Experts of a small language model.
Size: width 224, vocabulary 8192, 32.7M parameters.
Training: a variant of Adam for the experts, 4384 steps.
Below are experts of layer 7 (counted from 0) of a mixture-of-experts language model. Rows are named router (the router's row for the expert), gate (a neuron's input weights, with its number), up (a neuron's input weights, with its number), down (a neuron's output weights, with its number) and show model dimensions 0-223. Each number is 128 + 24 x the weight over its row's rms, rounded and kept within 0 to 255. Numbers have three digits each.
After each expert's rows: "mostly gets" lists some tokens that are sent to it at least half of the time; "comes before" lists some tokens at least twice as common just after its tokens as in all text. This comes from a sample of Wikipedia text that the model never trained on. Tokens count by the router's weight.

# expert 38
router:100109183143118078098138128133129116158139124069128104151155116118144095143150112138125119169143120119063144138156129192148157114114119118106099120123119156143159141107155153134151141111124140122159123149142154170136115086113112088139094147129154043144161143119155115109153113153175129114083137110118142114085132087152138125111146146116089138091129093124145159126141104166124160137165155117142136149141107136095090116127141112096142170132129147104132161137121126178137115116121112119141113115116117139111147138143124131118161149142133158147185120145097144128133141160116126132121149146177127139089157093103097158170165143105134108128141147136148113093152186129137074144107
gate0:128077144121145154127135110126097121152098145160132102110159139168134133123108091121102123092108127170177109132110108109096147120128163101146142098126138137144119145089139124154140118145118094127162161121133159130138121085100088154106139123144126152131096143112154128085133160144185134131139128148133094203133084094132123081159124150114124108124121195128123172113130092113181117121167137143135146107136098122156138114122142129149139104134140111144126127130116132093147152071139175080138133137137118116110152154144126124112131097130119152115134150123132091088114114132083123121154145096129151115146126111093155155094146143140120170109195118158100144160120192173107109123100
up0:156107178147127130096119085129112139157061082111132080105163105129159118150135097125134137131141087143113127117161104146146089156127176142115143133119135156131109166117128161134144127103130095118156141130160153160140105097095102180081139124120155117163123147163152141124199140134122134086129133119124142157092092120126134133130143128129109176113114134147122152170127099114115156149134150126168158104101072138162132112100142109082166123139155084127133099156141123110132097097127149112100102098126152116127103134101115145136138098107130145091092123170134146111123119149097081117146119093144146114129140096083141156128129131126147140147130120165109161117130133157170136116066
down0:138118093117105126139121108152075135164124118086122125174185117088098133127100132147107138128116111126155095110106106066078122112167114134131177103106107148144131124170153110123134125117112135161136111116108129094138126132111104134147083165121138127157062169104153122114194124107153145139141115142131115193139139133123167133119136158126151132141145089102084137143112102157124142138137144161132111072134137149138170126158149118155151122100127125124147126178158148118130106109192182116131105160115113125129130114079141129124125153129108128168137112153136127131194125140138107107152140121112095078122171141132131130119143140126120096104120148138087157109110116104087147146132
mostly gets: "ci", "eri", "vis", "ici", "elli", "nis"
comes before: "e", "n", "ng", "ti", "t", "on"

# expert 71
router:138132150134163107096079120128094136127157139081139184146125127124126125103148146129139154100159122132133156124129102185105134154141144103110055142117113114101109158184153134109157114134162122117142151154146158109147095118127138123137128135157168156132135080133096116146146144101145113140102117115114155120130131112145161115137080121107128150105139101122137143149098118108108140134139084134113088161114159114156164115158115135125113138143090169152130154156105132120115084107135131123117113126174171116101177103102145134108145153143098134127160124120151142100159109138112106078146131136151095101140083126144046122129172079105132171148101112098145139106162164126127107175137
gate0:093097117155093132141116143143135050162080153142121135124158076129127105106119113118125107124148125126141134152102085152102152111137133082129083104131113108127195160153144130140161154123154132149121092141140124124141143144174159139079092187108162078131151139159120116113134179173130102102128149140113151125142127077114110123148076139165107110121149144137129121134137149119142138155147125124088106130119123138150130116120094146151119121047093118136147141133107147128099098129099121066128109087128145127155126169135167127127120178110120142163161129136119143114138091116137171134128127143128130149154115126152123149141150107103085165112155098113139160119137127136134161137137
up0:108067168093122171156122104149131086140130147144115128142095164151144122117098118149075149109125113152129156100112165134137148156137149129098107123106114108130111147143134110085117135106118083168102071120139174183141155111125116147130164124157135135105110116145098154124147134141111119133116090163107133112180164140116092159132151076172114175152131114118154127117161098116149117152137126156124142124102108139138099136117067144090144112144095139126133150131141138134094145142169139100104089112106122100119144164141109108154113107114102152176130133128120061117143094152139114127147128105106086128143117150140091145100102172145162127111106121129126154081133125139174132144103
down0:116129148165118125138102109141142122112153114133092144141112098129136144164111139113113134141115114110142131128110159163111145145098127116136160141190085108130137119101211115075151103105108122159132142129098121120134139124122141101115134101134099126128074080112128158105148147138143097106098122112146113117141089164138144151090131109095141044124158136152099066096117103107137100160154091106108100162147128100116132094070123146143132125104130147153150174154162156151109125147140094112126097098116106177159105158134140152130096110114094102116184097140108136116111124138165142096145129103113119145138139167152120139115111132159146139144112153119112163126170130134138098124157
mostly gets: "ç", "kar", "oph", " Bh", "ér", "log"
comes before: "a", "o", "e", "i", "y", "an"

# expert 98
router:102132153140136118129106121128145129117125087106155165073151094140143100100186130149095150141158135133093156146160168210177113145140139108128120196140133158142130131160130180119117140095152151115081115107111114157131068119086103109126116147136117130165140114129137137153134168155122122106100138128110150115127158125151145151109096098150135147114124108139126130147120164125086154167102125096133123097109067137120119147129112111111145097140112137116104108143110163163096110146147097146132129108112105132130099120122122151086133109134122147165202110138123101163135117142109134137173124138154146119134128087151142119138131180080089136133120136144147125101162128085121117115095
gate0:132145131157115160108129092159155126118146134152168121080148114192153122135117159094147126128144133099136093130170143167094140134158148146134160089156175122130090110165152141124121124096112116170108105086120139158127120111158098131148097091137106149149106118110065132134097134109143132139107108098142136112153152172165122112144128143145164132147149090123117082119119162177109125108113133128140134141096154165108164109114141121150139139146092133151140106079106112141132101146117140136135138135134103153083143113087143145132123099150121174146115166116171117136150146151121138173123128145112136116063135093130175121112142078131110134085114127124152157096151153119097126066124
up0:147138141144122122098141116101087128118122135152154099151160152170122113126138142136113120098107128129096156122142119128131140129101151158140107143120145119142144152121134114160128131080073135108104133127140154154172148130106126146158108122118102169124091119117127083153162147114124116173150047119168140136112106152098139095114084129128182126081151083164110124095150118090078128152123170112104125125117158096125130112139099085171152152150104156157107115085091125154106138078142156112121109093140092144120143140127156178125130116137170126148151127103137170174163127152146133106128176135113106133124110161118138152152140126145118154090118124178119096135092145103111112112133
down0:136122110086154115152136092163119111114129112126093151191125124155095163152116111121110122113125124141147118123120096115114168107133118172138148158151111146128098068145147094119139158178127148116152152110131107134172155143171136128153149135126095135134117157122116111124121145113087094117147115131146117151160117127060113107104150140094156121141137100150139129108122114095152128104130110159175127109108129078144140178128082127148139141079135146117127126106139099094155122110105120156106150126113102132135147122137171147136096160159103107093106151095143174128150134128145176149149113118096146157172129151145143138135096086155164136115145111181110123147154079117152114190094
mostly gets: " men", " women", " Cor", " cor", " Mon", "oca"
comes before: "ti", "on", "ted", "te", "tor", "t"

# expert 57
router:144100123149137099115117120117132145144119113129101137126152133120125131159081136126146140138123083116148132161105152114136150142103107144156158100084158125151123135133172129107083160108109124162161121147068110169174120119124174073112133114136119115150094118148142141077106117110144135051099093137143128126056145104114123118140116150124123101142137158140152166142114085120121156089140152127126158158116101158124139094119082132138147150136149148135128097126143140095141092125115160070165120155086101107107129151177153177157084136152136110151130146101124109099170139121113156071140152158135130129128119138117131112149147133117091115104121140166105141140115139106083113110117
gate0:118144110115090101137132088108109084088141130113122127112120125105124111109104188149145101091141108137123126166117104147136141163123149176116086138094097116119085126139139133080131152133101134129138142151136120121164105127162174146123142117136144115119123133094163120127129138135116099096140158152138134157140154154141141115148155156144136109156104138150136135140123119138133154132137135132164123129094149101125178106173124122173080135142150099155093159087107146128110155112090189101157107139140165134138126069182150150121111074109110115093104144137146159127113088129075117136101167161150107107171119127147155135107154165115191126108153169103124114149163121127154103141134
up0:147109098134133126126121075100146103091141128142147102126120190153131126122092140137176135112059109114112146153100158123142127124118154143178079148124122157184140128116169125068127140124118147164088130123119154149136110087094159161101162121134135081128128128118161142075159095129171082129140136084097138142098158111150123132092164138130132118145089122132154169165098113105141142136134109132135142149079141114142175117158135097137113141111142102123124101132128114123135116113133130144165064129124152145140120099140135114129121114112116132153131118129157116073117131167101133121135146132162160175113126121105115146109118129106163099087093186144152115141145116138153146110156
down0:090133111091138093137143145136145150127116117143129146167092164147219149125174111137143123150119143149131121134133131110140122121160130104132152094151111125132182134163103151117170109135139116102118113095093146116128098129129104131103130112128140117128115103096092128149117112138112179136123125121117139111188128110102096117162092138114169134100159110140132109139145154143165134117117106113134109149172129123149102158104116118129121123114127147149097095146170117118105130146160079145111105111162065142150125156056114147113115141071125094174111110133122092163160147122108077176151097125136152114115136134168136150160111119113128139134102112080097159134114147128088170109132
mostly gets: " Islands", " Affairs", " forces", "ments", " services", " Rangers"
comes before: ",", " (", ".", " |", " and", " in"

# expert 65
router:150097129119145139137144133115165134183121134113131143154125132098103165189099109101118124101138143104174136170079124143149118152082130113197137104118138133131105089093126145101128130125116113092130089081098105105134162158138144123100161156129115146127085129138136084122118126118104094102085128136128100088086096129135118107144118146149158151122070132153146148141113135108143129146144135119107134144130121135140180121116084117100094117135125111132160151145137098164115126111153149089128137163072153152114148106150153138138081096159135125129145139087171167120146129130138129144079144117131169166153115106132146094117122123143153147110140179167116137168135086111130102103148
gate0:116143142116113141130150159099124118138147109146149138136088148119172125116135167140193117130107113097114150110155111167076101085103121138096126119094164160125092141120118121125142101109146113123117126113125166174118091098102105171140125111101126097117099115117162089110092110151110120129146140119172150125135119104108163109129203155130152136162127104095130130075142113143107117127145125124116121089100118117115149129149157115121090152091074102124088107102129128163093118096132157165115092130133135149131133102110116110125118150101146126144098133139106116123165095137121103090093095135094155068103179131108149093129128121125099163125124077120135128140125129143104184167110
up0:139112155148136134153107134125146155149164083105137155118129141084144123124123105130168125173154105083154148112109137136129133115120182143153113119129087142095150123159133128098108140117145151112156092063131132209097129108068156132134149096107146136158105119122114135150155124119141088126117083133115099105134109104154122109097174162131147153090101160154141133119120102103110141098112139128099089173136110138139110128137127096132126145114145108139107151124128085146125126117126098086136141151166146107142138102173095152162100127101158114135133107090122115094181151118109106110107137114120129130172089132142170076116153107147107150076149153160102168131109136143136138143138
down0:133118140109143133109147115096128148168123082141107133089128159103123101111131149097137160162154145101086145111125170148158112130117119120085178122127134110139118139126165135103156090128145130146159137106139121138118133152158138127142157118104094149101140147106104102130130163121115128128134083128140121120104108132096185138198130139147131141098121090085133157149156145102118176110110069133130134171122144113108089148074144142095098105112108139130140099124126158094146096133104144140119140112121105127114156117086154154127115125118125147107134143203087124124073142080138121111095109107132123102154137141118107119131124169111097112110144063136127096193164092102130140141128
mostly gets: " London", " 2008", " 1992", " 1991", " 1996", " Australia"
comes before: ",", ".", ")", "–", " |", "\n"

# expert 9
router:135095130143145094086128102133152155150148144139125137146095088111148116135178132099166138115131100123098132119133133192122127102117116145118127143156135135104134125103155141161133156067147152145100136104143163129138103122155129075134080080135139156148150107152139138100098114120144073123119152096120158131118133073149097141109080115088146098140122109124137132105119108127100167125158133117150108168097128129105151100096177072118112163146138115091127167122111121153146098106143113156137128131156142124102164139102146157099098105149066132165167131132150145143149148115117108129112115166150114131124157134102108087156159127142130141080112159146176116137179141105143124109133
gate0:126092125154078124120103147139080121145154151125183144120107124113132148117149105143149105108169125122140123133117145150174178148152121131120125140149151121082127152145126116116084131115121168104151122097117146129162152141120164149139158150101107174155141128103101115183131108130112144093142129159199111128159112112126091113137129093191126147073116158100118130111144156104166116129122127134148122127143099123132086140118104127108114128119133160116124118118109113166162108107154157127152110103189130085127157122155165122100145121125126179142130120142137148158096143138140132097112124150120150163123156137162091118128155160085093147153116133150100104158189104109125105123070
up0:106125123103187144135130136119130106125101122161122149151148118121099149080090138136091137158103147134122094135130127152094133085121128072103120142090117111181140120137145131108136132129115140146139140150089134110092148125136148169110137142124134118096114165119140146066104140115115106170101145139124123120110132153121105139137090122148130124180147155148183113157117162126105092133130132146080118123125124118124134112124107155164114122096118106127119090141110138081112114166099130117117152162080125187125099149084083100119120138128156131125120137131148128129194123134148167186168119131072124070154113131123128137177117143099136087102112115122135137125132175135081160137158
down0:076128111132117093083144127136095145121140096066180141127123114105131161121108108113133150150110101131092088067096185157112128132091143132125096146112134121144113121110142168130134109124156162140138132132130136157130147119104131149166111139154115138097171096132123168117159110120120129192158114135098160122155096132098137185108103098104113114137114134086120125137121142104109133123110186168108116151144114123116160081106139120128094110108125104094113116117180123146138165114138140166101145162113127094101096140084094143112136160120139110160118121174152185125143129147134085126100103143125113123113099122105125093124161099145114142140111088126142089087144120117128112108123
mostly gets: "amo", "ico", "ige", " Serbia", "die", "via"
comes before: "n", "r", "nt", "l", "nia", "ne"

# expert 62
router:125092139154097109141188142153127124111116130135131127148165161116148098178143109188115127134082104140134099153084158124123133124109133117139176127107135143180137096148155135138125123129123134149132129111123118177152114127086180120126121107156153100122104113125187121120135167144165170095120111154121127136121148119114159137142104128121124160126130147113113144128113108177167130130123139104146149150156092120141131109122145146124134151133134111158098079118122123099154078157120168118143125172111110108135160131170153155164162142108132130141156134085136107141133140105106159082130168124113132128127097130116125161147193136115126145089194160125095167187084124150122106135106
gate0:047124120149151097161153128099118124144143100116164155166100140144148114137106100147149138141127154197106158118106130103074145127089148108138113139161132164105126100109128102127107116153144095127078132118110148170140143125103161133134164103093086117144157099131113099085113103138116119123159140128067147120122122128148119133180144158134134119100116131137178147141135127107119152114122158128141162153121103135133127111150110125121157116128149111165139098123158164151087156102175133090141143119160101151076144144109128111154120085129145138162177143149151144083145129142152117134139128134115170132141107129098103169118124164101165119085134143122148161142106137101128154147168
up0:116072146190130126136167130140141106130116078137170111126152150125139080167131089140116149140109100176135116165110119143135096067155111109152142130124125140126150118165149152148083075143160117166111139128144104129137124130123132115110140120153112130149123151102124108122157140174127161134117142162105147118142124142112149141136095156083145143120100132156144135142115136114145134147130115145141168124182087110142158100141097168144148160102175134181114105096156151112111121105124112096156110156170160081141157153183110163113126101128145072154145142134093092091146127129102155136129149161143109145131156147098118156101146138112161118106148135142109157129100111131150141158101
down0:094126145138147133106131148146136139123101161138138122094156139108163126157121134098177130132105124133113162140162135130152156124159146145155158101081108161139075123114128118126124148084168143114168131158086123122147117106067125137138113133152188092144136142146141143134153151142117171108111115126149131121144157123117126118157129093122151129119145104129099134134146113093138119119099097169129120170103122167113145151141144153118170159114114087104122101137129107135146125140091135087147125137154133126129154109115167130150148139173156103127157164119094135130124144144170143119131110124092098141162129092090130157082124150158164146180127120162109157242142108132119102125100
mostly gets: " members", "ations", "ities", "ments", " days", " teams"
comes before: ".", ",", " of", " and", " in", " were"